From a checkpoint of a small mixture-of-experts model trained on Wikipedia: 64 experts in each of 14 layers.
Below are experts of layer 7 (counted from 0) of a mixture-of-experts language model. Rows are named router (the router's row for the expert), gate (a neuron's input weights, with its number), up (a neuron's input weights, with its number) and show model dimensions 192-239. Each number is 128 + 32 x the weight over its row's rms, rounded and kept within 0 to 255. Numbers have three digits each.
After each expert's rows: a language model's description of what the expert responds to; "gets" lists some tokens that make up at least twice as much of what it gets as of all text. This comes from a sample of Wikipedia text that the model never trained on. Tokens count by the router's weight.

# expert 54
router:155142164091081124153110123147115168110109111180092126116174116126115098140135131125121163079172119111196096132142096154146081107147119130073127
gate0:161089187072092136184093080150116101149104150160152134121094155057127193107150104134096112171112131091138123147126179166124047117067098216156198
up0:126185069143118086173123100144134158150116138079155128089139151125161038108168098135153101142135074142069238096133058186136156111169152072143163
gate1:055149130086128103159100185129033135126139138118053093151118106139150078166132125160129122102161118177126164133126194161110128150129165096135080
up1:109080097144137063132116162151145124149156138178130183112114126147080123143166123092127096161121141123083164148151093109155204149145167071124197
gate2:111153113077138119125117133127044184072169174144116114148145033124111085138143137089085153150147171120137152115087136139191130115103112107079177
up2:131138151151119164140102099158165120114126141130160169150156070064246150116164090109134098132065144136126130103086146073113166137136162148109123
gate3:136139127129163134129097092124142104088126107160151127077153163131137100190130111168110150066106166064173166123165117114116098152121092123114090
up3:097060129090108121120128100089164136134145073117198153145123177119112116180153098205159071141075106090150135163090118094139100104138122096136110
gate4:108078092108148119187121074161153179126071188205090144128157097199126109097119148115102134124167072172152141148161143140111149110152102138109114
up4:132103064168146099197141122130185121150134142181108113117083164100137143132146091064158183124111109133123082111157098109115150178044093112119163
gate5:103131144070128092104175144185102162163143132165174171140152132140134143117082091139115163094129092107127146106146106100088106135091129100165142
up5:115168114146111076105120109083109097142106064098111160106074132119149121068168176096079139125125135157055091099140142132143133147130170132077117
Prepositions and verb pieces. Prepositions and verb stems or -ing pieces in narrative sentences, such as with, between, against, during, defeating, placing.
gets: " of", " with", " in", " for", " to", " by"

# expert 21
router:213122136120091141182101159188104115135119085160096164128172124139151084181075147092116070106131123120161058168121115124154091133077174073101173
gate0:117181113118114132140143171128137112114072100075117091091188137134086126183117186156146077078116124194144108115114154101152051116151105153107110
up0:152148103123140165126129133140126120120089137105132130067138095109124127111129110118132129118172117122117148038166112180205113134155011140128160
gate1:182134101131136119090108142122111133111107158095047102123180140135146158118121178093136122046159138062127161091111175151097075139039122075113160
up1:150151112147124160123071089124131149097096122083106139139131075149171085113123110175102168144149203136152111237121192087111152158117114136117119
gate2:135107156135139160137099066154139142129138118235067118137121148157123134145128134105144099186104097130147099098113143125235151133169183166120159
up2:134118202122075102153127126093151145120118221114117143125152081171138073119129146155136106177169104111100170118111122129134107071139121122125098
gate3:180098123132174141107128172131133139156094104107078151175150146136126163108145070139115161116099048073114151130172135148212129074182146118130172
up3:128158134101129127110138129119209137139157116143101073067120066046131097073096108150171162128075117152149096073113162103112143147121074105193112
gate4:110112095121059127130088082151119112133136106103125084115125085108164108127095125168118144130142130129114128115165134232111196148107168176207133
up4:173146131099185138131149082170083077114121123125161077129165120103125085159160101085156021145150166098094125175154072137112133132091157110098180
gate5:129134104139134136145113096106137126171124112168133133104205115153111094103157123111154149169128113143094206187159134140159158207143147216125125
up5:123118106169149160103084031092113155136192136090141143091166118159098161130107044168122151138167147162140187095141132085129175168126103079110146
Past participles, verbs, digits. Verbs and participles after was or were, such as released, played, made, named, and the leading digit 1 of years.
gets: "1", "2", "ed", "ing", "ated", ", "

# expert 28
router:107104074117134148164121147151099178170104054139068149139114050136149118163103132054141132147174133112085123165159163203131105082117168089094166
gate0:153190125170109167098119105104120127090095142114096117099132121138132092133111119080154167163115125159152095095085142116100183142110140153178157
up0:062104083120162182102094092182128146153064126109187169063144189160115146073149192064119175142061172127103090126122151145170148112122094167140127
gate1:102121122104106132096131117118187071169134161095119099184147152132178121063116148109099135080110155079115185174105100132113159226116081108149107
up1:115173202113046122118125105128162085194093076141131108172086158126128152098072124153071160147127144083163152142145098136132101146102114124086144
gate2:138100187131092177139130118151172161153095158146103178101160138171155139126148159148081088154140108089135096150173129108103101060117182095143138
up2:097115126122124162186129168106123105101153131109153099109093061180143168146126118085132136103106149117162172157169132151113103083118201104119108
gate3:133131100124174216133093178143124117116122141096182078129141140169132085100143109131085073144145129134143129160129159147130107122074153103181159
up3:181059132104171108171086174147125136170107129121101066108067049080143157148131200078167135118130152163097067109113188124144122147175106124102064
gate4:082142173143132167133137165191143135117146150105163156132191151099172085134095155116069105111127121166052125174120142078145163093060166089105105
up4:171131159147155138086127167142083073066140174136121130165201118099125174097116132093188092134141161164173113124097118188106071124199126081174111
gate5:118129125115111101171175125180182154163147099147088144131176146135152163068111065080148111181125155104107082145163150129076139130107113120131152
up5:097115128158140133142142127105153115142054130135105144067107145098120123161122125104115087119106099084155069143129101109113077107115086195063182
Table structure. Table header cells, pipes and line breaks in wiki tables and lists, such as "| Party", "| Votes |", separator rows, and fragments inside headings.
gets: "\n", "\n\n", "|", "ch", "f", "ap"

# expert 58
router:096122146164126145102142124187136141119069132141101168111141154118124050086154097157115122143135148133166094156106232174164092145066126118147113
gate0:109156193151098110115082139110115157130130147096148139171134119116042092137115166117077159150156121170108156093129124167115136139094142148127130
up0:139122147109113130120191124124140143160170082173129158127113109159103153107084171119174101181087150121157141136173164161141127149118138098116109
gate1:039089130053126092120162175146073113125122144132113125128126129044106098063105152140112142153167062183118086145161139149143130132096134144138140
up1:143100161166085130098144171022171119102124186143060087126133126132110092135092116103095128189160157142138085138105195131151167097148151153134138
gate2:149170131178122158097117078130159088136134143067145122127132115133103067122076109125139146216174109129131138139133132176101062160134215159151108
up2:142091121180144069088096179122106125153145106171141186189138138137111102121068121151131138149071118133157151143123134094101199125088113106091172
gate3:058183111171128200096139193120163109129109177172138123071127061077109061123177085116118159125159037128175100142147120125149132126132146169144118
up3:080158118099128065073161104188086167109056146117065137115092154112188166123148096111177066095110202072188118186148146141084161132110152130098122
gate4:135128102142142111100096129218145152150113205104094109051128147087122135173110079102140141142154130161134119172145176127148137144118112123185136
up4:165112131197127077110088063070082108110117117143099151133087132147142166172122097136126129149117185112125162118126128122115110102134095148098139
gate5:144092103092145083108112170149131120135106133064131199081162104084148129081149119147135064077180150096148128118069142165111171077078169074162076
up5:150106082128092146164121097103123140115228140106113116111208112135109137126101207136095235144143108159123101160111134097134136232158117126089172
Punctuation after numbers. Periods, decimal points, thousands commas, colons and degree or minute signs, especially inside numbers and coordinates, and sentence-final periods before paragraph breaks.
gets: ".", "\n", ",", "–", "\n\n", " | "

# expert 55
router:172113176142098113139130117160135144146113146148175166176128117115165051107142154174147173139174120112173054107151095157119127082137161129121172
gate0:116109114132161109101165080117122126130131156119108072067151083133153083163067189121115119104105105181130139165136198132113087083128127108086136
up0:124155128147106154128093159139122123157075088104227188155108130134120163126081134080135140096173128157090135065122148116095125056134114145137151
gate1:078168211131105137148125131124100115137109176132099111136128143145096129144089119055148187134174126084166146119081087134046131149041188090129181
up1:139063116060180133164075129137127150108095164166135136157130135187075110122098188096089084088137158139116135134101109127144144099123127189118117
gate2:127127132163121168094118056115188150089124187150141136194136120114075105120075157118109140161085098153178113136164149193100166064115108121124153
up2:119128151149154143095173114193123089134126163101109150098168130123084133188135155116130061099116157183147193140142133097129104103117132122132101
gate3:205096069158122116098086119130126151179070120107077128128107170054104120114111154128070152134149169085089188108176107137112131157143123114086103
up3:120137147100168155076151053197187112091174064096108095090099097156225152108111112155144112055137110147115087171150114112175106145141129146138088
gate4:148104121119145124086140197122150128072110122156141131136141155089146092116103178082135088080117093102097111063110153089150069099155087147212111
up4:103101188133187091074092083164113104070158160223128149106179108089119118171117153136205160082141099159104134098116108122090101094087163103189110
gate5:101071124094128046099079135167113105140082122185147106167124100113096115126147137127109138092140126135125163110111147133155099155052129123131074
up5:126139169125061130155121121143065145136130067080168187185127202099146151127099129210100179163059127130077155121127089123159168154101153085111112
Copular verbs and name pieces. Forms of be and have (was, has been, It is, remained), and the second piece of personal names in lists, such as Tiny, Clif.
gets: "1", " was", "2", ",", " is", "y"

# expert 43
router:148119085130119126145105067102133188164058098193102150132098098082145164171130136113131123095156146153156124124102130129159064056116186143159195
gate0:185116164144137184092118096150109131114060098181150230096135135146089169202137127112116107119132147083083156087136121134166162125146121117122151
up0:152070171189146141137147207105097136144063179130148090090115081160104117136133150129113122127081114103109137120131122152100072154128064158122138
gate1:131164123161158200053100165113169133178165114113140146123124096120112115091112110101185115124199092115080175095136094100100105135105150179160137
up1:195114087136109180114157125106150089130113116124155166124089065130112196120163133142146153075132160077149148135113176154144207086099090115123167
gate2:110187163165164117159154094159139093171163099101142105144179139150066096069126109146147088186103098181145150122134133152127098116141115142123127
up2:143129113156065070143101171127119086133086186099174155152118064105197161131114166133119110051122130119046110143115114134105126100111181098117151
gate3:078112118144182207143135171181150113112087115118107137104119060104089090126187092086147196176158121081150135117190117150150124169168163151136170
up3:122141117030109110096170202116079139133136089144178176107171116162117146039167143135114166084116156115109169140106115186140117117146152130112136
gate4:180124126138137154151099137133165140220066130132149149102094119143115123149097129089103137078135120103132143131133125113136084151076154164136159
up4:117060140155097042096144116166193135137069132173186084125131076094113171157151120156125179151054126111099166091140176123069090096156153143104136
gate5:146114087152170117105082120166120177125162102129089125063112117175162131140173129150147173108205184108118134096136116130120095116115151053148151
up5:123149134060125113141131143114089126114102174207162181174104149119087159113061118098107124200095159115114122141161099161097189079135144160103139
Standalone table numbers. Whole numbers in stats tables and coordinate values (11, 66, 35°13′43″), plus degree words like more, most, very, high.
gets: "2", "1", "3", "4", "5", "0"

# expert 47
router:114103112112180167108134116147104133127039144094111168099171146153163115102134126092127136091104140114120136119117193095174062128145135125141156
gate0:136167116098187137119110084156116084154152048149182115076112113169180102125128170161121104115090144078108118144131147127107134139154133117128137
up0:158110165139096139172172131149120134110075107160120158143137102139156145114114138138115146098075091109116167082183165096066158105065133158127152
gate1:083135157110183134090048144179162106158102168128109124088147154123105168168090150103122119144132171111150090150125146154158093146126107069114160
up1:118123178162153152105105182161159096093138077085126085120140138149153168060190143127149116165127140044105085081096117153127150132122131123113156
gate2:178171152085149081098127141179136118091141136097122166164074148139161136111130098131107106061120112107166126123155139119167082156187190120140107
up2:136110069106139105113160090176099168193121123190105111132078120133169130116155131159131118160111106111153121114112124083159099065074118145129132
gate3:103144104158157138173143134112174151145152138148142119105183150122104099117151116170048159151097101091081101118110134132141113135123158071133091
up3:140138125133202139113151135094119161174112113208096131114121134172171116185098104120046131173161108174088097082104096115163188123172163132126101
gate4:119132115131154173142165153228139113066152110099112125089115159081200174172074135152155076094089145134104123082124108120126107083169115104096152
up4:192122106139125119100144147159130119069140127171140096091166138121157095119131233148157158185119153114192097138094111119107160140150166124058124
gate5:116187163157110185127124144130118125126146184188100095145091132176144107090079128148083100134167163172139165167143168170161121218151140141083164
up5:142057152107080144146164174115099127149128154084128154087151109158125133110136090075136123097158082085148067129101154177115104115152155127107153
Non-Latin scripts and symbols. Bytes of Arabic, Cyrillic, Thai, Chinese or Japanese text, plus degree and minute signs, parentheses and digits in coordinates and tables.
gets: " | ", "0", "–", ",", "; ", "3"

# expert 50
router:148128109185186140108165106136152143191058140097098155141148038142134109158112111166132136098105165083159104139132174113174089161076141086120087
gate0:052143200110089087120131097108107104107101130112130159125092111116119202115133133162132110095102075080133147116142213105135090148036116178181160
up0:195103135073160104116108101105095063119135191108135129117109161132152103130116174118175085119161124083133073123122130187068110090198200155080104
gate1:138179139133159063131130159148142146090138134057136161072117074147157146160073168132193123127136149097136087126195109096168142137086188080123144
up1:156120145152085148109115114101072143121086146142132110143115103136159098139091180133110085068131107080107115035164149089162132110125084103176098
gate2:121146094114145094117063127096102126150115077141075143078151140076077134161109164110082084142161124112175082142095090108112087138118097094126130
up2:201074117140071144119060131141097096096180149086116145126146188172114113094127081152119198083103134178143110151205113191151105125169134104102117
gate3:144104133103119104121141184148099136196112128152139094115170100174103194152050147120127183151108126182158127053184162129132086102066126179155115
up3:186122130089116143110137118170166101101145139162179139129133128111145081179072149134131145161100093139165081216122176080085063106126054174090075
gate4:155072159190089132167141077118130127195087137089073143077120116134145142144103164115158127111105154119106153049100109130116113124154157117125103
up4:158137145092061150161105132112106129150126133131152111116122151109127129124162138132164095138095169093131062115145114074127157121025102101145130
gate5:088166125113137193194105105137140087145159144106109137123164163133179126113101113130128117056131148131099149151144098184056115059100131150048105
up5:095134109092157077159159090138182124152077137113085199121136151086184120152130162121102123118124123122151202145089122121134120161081083070152099
Determiners and modifiers. "the", "this", "new" and adjectives or century and year pieces after prepositions, such as early, local, 19th-century.
gets: " the", " of the", " in the", "1", "The", " The"

# expert 8
router:177114149099125141142169184132113100137138094122108119129104110208151114105070125149137124094115118122161141185139229129130118149105152148171116
gate0:172114128131117124187093099162108135148118130096119145118145140176150096131144160107082147103128130105132095152161085095127094122169086149163137
up0:129173071122074166132099088096084119161141143105147087139100197157107120116143131162142120163083121143105173120119123069122130137122115166147107
gate1:147139162126095147154130099143126070104148107118083174154192127117112071144091106132073096139101093121118213116150120207128144110156162103164093
up1:111102140066118187092194112101131189152146108084143150122138101123145110159156100111157184095137133154045095080112094166137165079117193082132122
gate2:189077172099103083079113112126127156116121140101086152147116114150145166156120125179093171114122086140155159116155108130121126161181171133041114
up2:084172133160099140073107124133100093163146131128136125187139131117151107124143151096085103157124113117134085116124175151160153122123126081136060
gate3:109156097081118118130169152109162132133170146071111074106119129183123088123035214087124110091231164094140101110143173186086098103105062176174165
up3:120110163123153161042159134080109183124081128146158128132116139138110123112140131162156168146137113115128154161102136126117117134133133195144109
gate4:176085107177128207188113127155088143094103129160067063093098117170104091148104096074135142126156107099133098157139138147120078100114168140104111
up4:083132149088103136130092130104168084083138118099114114167147120149142097119157168147153044124113172120126106126080128134152174118172082100076138
gate5:115120108065071107134133154121059092064130098132104131149111085133151141157146134119145112095174161138101153081137104148115122129116135088102145
up5:087152160138093075077155117087110131163138113098152133132109146125095078122146066098133195153130124148053167134124123139156144060159183085129111
Article-bearing function words. Prepositions and conjunctions fused with "the" (for the, by the, with the), plus first-name pieces before surnames in credit lists.
gets: " the", " and", " of the", " The", " in the", " for"

# expert 56
router:125102096196167138136118118152154080114118143130091107110150144138174088132070189130166120094100140081146139175126121118118127125140194101114127
gate0:205091144208180099164120208109110144114137144122133155086161166117077115108132118153099145111157178088067130110135160149192167092194200139132089
up0:120109158128161121165105218175120071069130107136030108086104137132108136139155165115143128147104138063114069132160113137112171057137159087145130
gate1:095153095080151195116188149169127122141154140061149110124119117162112083112158188186142073085118193064084099100088114121112145151079127135101067
up1:085089105105097086159160103136109108101154160127097172131037129098131136147107115097094150077079119122149111163137089136150094119120121078127181
gate2:131126130105103094134128110123117113106157098181163142142117108158149106142151078105114140113157102143150143114167126114101167110141090119084179
up2:116152204141129129103194169156104114155172131098174168131119153140120124097109178066119151096097116084146163109156147129087159100131180127138142
gate3:068146106044132170106149125195139146151083142123167151179183163180095121161106145140114140139147091168144122065131130164121181133052168113055083
up3:089142171141191095104115110121123122114095113092147104115152073139135144113151108126145133036131082174174119050159104152133132141115117125074156
gate4:150110131083090156121085085088104114143104170122117139162153028126165112114094147086164079148142153059176123129123174194080124104088187130101179
up4:157117145127156136043152121093177128151077103168108155150152106106100193178178138180177164146149099096134153151118089101219149177152100143169135
gate5:163149105156154119128095152098133127149087120134111101158114101135109085143147076112173181130149116136102101141122090153102177139092157150087135
up5:101065088123111156170147184180124151124048084164117040112125108072130111144080103141100155097199191160147085097150117149103084095104062149121121
Coordination and quantifiers. "and", commas and quantity words after "and" or "with", such as other, both, multiple, two, some.
gets: " and", " the", " a", ",", ", and", "'s"

# expert 61
router:148100145131118164142115157181113171125105133114127182128117091121097073144097128123165158108132057152117156048102179139175075091131144131146115
gate0:163099116209114160164081156089099142115125103063083134104171119142110044143170103162101093132087178171144175131100151189160092115157129098136162
up0:134116100072142112128068097112166118144088073119121098131093121136066129139147187176188075089130140136075107117112150146174097187135142162108160
gate1:193129164188124121071153127103164123082121134144149135079132104089124080152116108133113201154091130111080178158161092111146111152136114146133102
up1:099179114163152082118097127111082187094107133173175111067186166143152129148154134121128071130146108112084127169175121136133066085110092143118160
gate2:098113118130093162104147080165123158117150170129147119095191134090157091126154123138167199111149127129125093165185188136102089139103159103147102
up2:132136151120097110118104098178122071164136118149199151093141150141147099135115096095139093137136077139142112140097147146129116167127158174134163
gate3:147106129131137139124138111150127100095156125071148139147108116149174068126135131076108116140084043153165109167089134142154077151117124107141151
up3:140178093164157104148086164142107078154053169181089194094111105192150177085169112130149104090092137139109115150134104112114176149119163154125186
gate4:138078048204106132115181164153090150118077143153183162158149126092166175071149160115152097133093090116167165099156126137145097106175122118120111
up4:111199135113148133077094114141162119136107105139158077150100111137141095148128067160126107100131119105144116157120087077102093127113117125125139
gate5:099127129120075181136090114153131125143143091067146146169135147109144101073106096103143127097156125138040155113110150137118170141082139162153127
up5:136117121120087089115151124096114107111140124121144095095130121113110161086078086193124121111204122076128133146105163138110046132117182181125145
Table row openers and separators. Pipes and separators starting table rows in election results, schedules and infoboxes, list dashes, and field labels like "- Coordinates:".
gets: " | ", "| ", "|", "-", " |", " of the"

# expert 16
router:101154115147098147109168117109163115110094133105060128143181077108151119132102151147155156084122137036170169151105125152130107104141159067122138
gate0:083150158146107143143126143167105118141149093149083105160146154127152151104075098155165111140166102087101086104104147145142081069124105145178108
up0:143162108139112126131152152178087143105066177142110089113155169180131105085113147159129111100119152190136160141147130125152163066174139162066133
gate1:109165127130139129083114101091129166143098119114133141145114081141193097098127151096133127167105132092144139122122196124122135097126102094123163
up1:089094215063084162142067138127170138112135090066143143124160136154165154143113205129169154104091088084112144112124125106110126116159102100147130
gate2:117145125088131188097142106092150114110120119080111161117113071084132113145151038111116173100111096109101128109118127173129115122118051101169120
up2:145163210135134149062153100156114119128148111138191217106145089169116148131120092147059129137083153091071160138174108074108158143110112079139113
gate3:175134141063137069119110045057111138145082090158118132157135100147156121112122093108172138098114181106090136161079122119121118135137162135125173
up3:150146073082134121069152167142123150087124153143130169128158172182127147074126169185151131092145164129127128141164132122135104118148131199158131
gate4:174184110104119127080127117102153155109122120107199129130158110206131100188116138158113181083053123095193131081072108143093087106083107101127110
up4:097101113095008056171143153107116100088148073160163101164152103149114181123155088200137132110165114103124147117068148171097053087106159087102143
gate5:061177142126078143068143096176161131121170123102133114170153110098122095078166144171141156113153163085123086084170098112123137102072144107106141
up5:182136127123126181089153083134111153147124117143097117101161128152084147152084126124095067121154151127148120147095109128067102114111146090167144
Clause connectors. Conjunctions, commas and sentence openers that start a new clause, such as ", but", however, although, "The" after a period.
gets: ".", " The", "The", " and", ", the", ","

# expert 13
router:141136145154137171223096124186135128138104078127102157069181100115150100137038136147119120121184109140102099115081110170147081110120130125110161
gate0:101128151179155143154156138124112160158128134189107122117119101100190128095082112106069104127130102179194145132142127189162080149083123153143107
up0:168140097183103076074142151144124134127133128175153129113147132122151137093137128101111143100120097155101118146111133125024100119072193135128215
gate1:107136094097144145116140145153168164117124158157105079197132103119141104078039120106115153109075075102084140157137118168094110115172134096141186
up1:104157150157139093136157083112221111179098158095076108148107148123126141092104088122112143115128126158080114084053111141200146174095137113102113
gate2:168171114038123129131133105139118081123143074133116167082133125098141126118116128087169096122182108142091102140121123155095082103179143109191150
up2:138108046088166095118125101071177161130122101132082131115136169161160158036140142127164131150107117090135091098150121142126133130187107176133114
gate3:170115146157150075111127144110120153130159136111075094080188109129045121137081116172094175133166107175058108100114080155105098145094104103083153
up3:148150083125100108157199159162124140091093054170105173075075117139092128069146062140196141143123149140149120124116130173138151068125106111090121
gate4:187126168155157142188116142150157114150100079115143127117134059082108171160168116162112113157095122127065191123125090136149149135107150120145121
up4:078109196143183103109090097074151163155099179096128105114170097158134089099130154113135075103140147074113110085101188128146102160142144105139139
gate5:132086124138135165141143110153163161100134099124146184112139134157131110086106049173221148162148080124131106129129156138150125134087094156103162
up5:157139135097090087174177157146126185123139185078140157095102103105113120118150152194122143083151103118187079180145148144173139141118113163114163
Name-forming modifiers. Words in institution, award and program names such as Public, Best, Notable, Applied, Digital, plus verbs like collect, invest, offer.
gets: "\n", "2", " for", " and", "–", " r"

# expert 46
router:147097139104168155149162123147142128112055144146165134112180128122137141112069129159177182121138134128136109123131179113132113036073139156131139
gate0:169109170121167162120146162167194125110126118153092182101106121061119141178151141105164144185100163154104156115143148132137090148100141143112154
up0:098119117111119178136146124107098144118156155100098135137110151074084117096089125061150173063113187185105147182126176149143133077149104140111175
gate1:095104154078139115125151148172055083111134095101119128125154159095151153152141140132113148167097133072144150063168131100181137125123126096144114
up1:085044135164082163123141154128173178116086156167136169062163151165081096163082130083112165129115095116122102168104105117155102163129075126181126
gate2:125063138145154148088135116054147087113136096165131165151136151136171128158064156129138077142177133127135092106076132113136134126145083097145149
up2:101104152103156130126117190140145126080121162113133182172149158105166148144176159155139161099113076128103174190159122140165131155160115169108146
gate3:180139142154122077107121094129156089130156135100080118136109129145103172095102133149155148142134152122111128177156155082145151107131126166109106
up3:160132173124166132134110192114126147133114138142105130089142076115118166091175083186130103087129101151118042149046053180138075129119112157164099
gate4:119087076136169150087146152077112092165113055149112111167136168127113052104120164119123141090166159194152046123144119094117073214120114115137113
up4:127148124096145090136118099136128116135092157103053145159162091095113114102145105155137118142098170079167135138164126129190151133149089151141149
gate5:142065124138132141150142150074146153133078104143095131113171089068186107119131119122164145096136160091136093133133167120128122100115127122166125
up5:160094121091124141090148193138098121161123103129122152090146143168130151128088125099149125115124066155122112175151130085060091183239158112179169
Digits and label nouns. Digits of numbers and years in tables and dates, and plural or label nouns in infoboxes, such as Popular vote, scores, Scientific classification.
gets: "0", "3", "4", "5", "2", "7"

# expert 14
router:158125109111136133104089160137079137175061162126130121134185130091115087108120103082157203192167058147101155160109120185231144089166160028104136
gate0:148114098096152101088130122053188162120107212157148122136175078122071138117151123094152166164150143130097115139186162129172116154166166121099133
up0:162115121113111099145160098135138119160099169149152170125074120125156101214094105139105190099106132091143041129109087077102132091097135152079128
gate1:127164183121040185074184144150166117137101113124146150091108131092119107157133103104116118115118109098181151125166115096168070150085134143185084
up1:113124085098116140158132158126164122076255165164160182167092152102126119134197144164081092126087111154160118093108165159116131122101110099134117
gate2:131121136149110125175136122121095167120181140114137167120143094165092138099129128057136160122125116150153158142128140155076105199110124061096168
up2:057151116133125175220225163122155214076141115128124110166095137103139140136100153136069159157160107188117186133069115123170124169104140188125080
gate3:083154154129087158112060115103128154144138114161139158144172104126109089102133106124200099179133158111173138086151135113121181114154133126087100
up3:185090113170076117073186127124098150082111126161109140085111103105117052071121124115098125077144154183109113159128159073163091127088082184096141
gate4:080144121130140115148120108125201143054120107126107131080088166133162083121111152114083105183140099086126162127141051183109107136112153104155140
up4:160087139087163126089160101188101107111088157125077122126171180154112159066149173054136094147098091143157102142110132148096139139154113110172154
gate5:093115093139133149118128097136146154160125101130084124162128124159151087115147119122069148113136200128127116132158124102176133112103116088098132
up5:174183146086147074104195165106157165117102147114063150096076113098101157125137149131169077075091067127226084168149154082174089099139162166131144
Breaks, tables, accented pieces. Paragraph breaks, table pipes and headers (Votes, Notes, See also), and mid-word pieces of foreign names, such as Grê-mio, Dun-fer-mline.
gets: "\n\n", " |", " =", "est", "c", "art"

# expert 6
router:125083114122101192133123108103155167170130107149093161110153089100129181093136111155179125104103131125057132144150205127153088072141129085129123
gate0:102136111138091142118146149170191085145141129194111184069122077106113165127085130116181088123120103143084071106100150141161083093157119107083143
up0:073108138064088134093102153134066119135143157135104121169126113147135156146143125088094142145180166055132127120153159083088166125068101117135154
gate1:133107175111132141108130139157192112151164120121097116118105117134106187143110152150138038154093133128153148133153160165136146105119104172127109
up1:111132133153115103070134129125182093153138071186142184107130120097127124123165112169093126113042125131132179151115170096089127130104142136132122
gate2:135109170142121140140159151147179092130152164115086104083128064131085110130117079181131135108151175127121119143168115162128107160107157097141120
up2:156101213140153136119130131106108174097137212150084055114141054164099132151129110191125085131131188162085171171099089103115126104192139128072194
gate3:067167105108082122104133150099155121102143087103123113115193100104110138102159087085162114127160119131114121129086133168069144125080081073119090
up3:155141163157134118115054135164094096196151121157159121112151181122164116155115105165118140205112102126179164146103090164103088121167113140070126
gate4:133094153131166086162146107111186119141139125110068150184136093120156153177141187098170108101117146147121142157177159147164091116084136111113115
up4:221098128097174144144134126158124134088138153148083118148131140117099130131089082117109104089125137149168113170151114098134106137078127142076126
gate5:141116087151103160101150134077132103128102132103207119102068145108117107116152099114137129123121131113100092085136180107163103152119150085157183
up5:122191118109163185216120169174113087178120166104089117078159091111141110089194119172114091097180110114167142092209162163135129117158147126107098
Line breaks and headings. Line breaks, section heading markers and infobox field labels at line starts, such as ==History==, - Born:, Scientific classification, - Genus.
gets: "\n", "\n\n", "==", "===", "| ", "|"

# expert 38
router:171156124126077120078142118143184107112154139161136170077116126110157093162096136122166172193093117138110142168130160119144135161147141119099193
gate0:141188127149151133096113126171073130118184124158092118182096111137183122113106118163134106143123104119136110152119144209165170163059135068168136
up0:131104130105128091163148128152099076139143112102118130154154195107193129076139193127131090149096167137127102145149021101139149117092153095105088
gate1:069112134129120101116180088140178085079098165202155116126101148185158113140090109127083118170167110151163082168124147158170142129138130059133112
up1:129094134119169160137159085091074169127131085109128121129141125124188087138131114112143166115133143128146126138176103179106113152155155077153133
gate2:169161184149146137128056079120130058114165119157193145144069054170198149161125003133150127118082072090102184115125127164121161123115135090173140
up2:146075118158084131118148151084170121119171159111149154118128127096114109131111206173064165133084119141129134104141124182159113088161132126110113
gate3:121130133077133117166121105181126172058099120137163103109083093117144127140137077153128147070156144137163187115160119120185082142178133114077135
up3:173113149116115142030139076116172089158082166142093128104145215123118136129123088106130132158140129131148150132157131105143095142132109155108171
gate4:117154143146194103081112103149130075168143084119162161045140164125125195132165161123218172103148071111160093179111111132147103171139119108164128
up4:103109127112166122138177144120108122171176100117162150144141087150105094124156167095160118108167122105110086084114141135147145202105194131204077
gate5:155093090101060112111105071191122077108066140104160113059141148109144094112127130111069142118098091133077130130126103136194166109168125181126118
up5:119135161166104085110098157085087082154115128114134111067152143078088175119090144093185097166116071128139152116143125097125123101073135177120147
Sentence-final words, particles. Sentence-ending periods and words before them, "he was"/"died", and verb particles or verbs in narration, such as back, down, come.
gets: ".", "\n\n", " to", " in", "s.", ")."

# expert 15
router:156116111159100163154113131171136146139091120138070211155141119107143135114095136132106121118103144139119114210070152094106146188137094095172133
gate0:127167106105103052127106108095141161085128129096125186164128123133146102121132110090082125133098153108096120145101165098136056092159060105181114
up0:076109124126078162085121137107191176116141115132087100101075123167105124136113169100114176128160175071090155070083123136091138151083105100074098
gate1:121118122124098182092134108100150107124033096163092177186133172085165132116128087107132114151140114097163056189108188128151162117120178107127125
up1:168194167148132108133183156139131143126133127176061109135170065131128072053137128169140135085178158144047135172148148164149122148136131137168044
gate2:137101130103172116148189128156190106118073188140109121154149186119147123079114155125106152130126136151134133102155141120167114098132102087181159
up2:137131108122114174165166188135112163077166095126154105145139120124143099079116136074142089154151147111134127183136098083143085147169140174170108
gate3:120109099152083116131122139084153128148093104125147128107155134135162103122122093182124181075106139144161187123076090117087128137149128127129139
up3:113097201128141094089120178099145084086121126129187072093156159120171084115172172152126138160136125153066145096111158131122102112135134090164153
gate4:095103095113111136169116135131197189150088142106102157086166119095092079143029132069118120100138162097091095206131194096107161131122118147141153
up4:069114157179101115104158093165145160163089111164098132116162161173130070182107128149091120133129130114095167153108172198151080134057187128117134
gate5:085104136189157111172080140154124183130107164150150173146128112088107123139119111102174105168131043172114115105099139081129078160135127150126180
up5:142149152085127125130129118120107107125153127135079088148138126181149112126167102197157147124101163116045112098103117150098093166137059138168086
Name endings, final punctuation. Last pieces of personal names (Ku-o, Sar-ai) and sentence- or cell-ending punctuation such as periods, closing parentheses and table pipes.
gets: ".", " |", ")", " |  |", ") |", "\""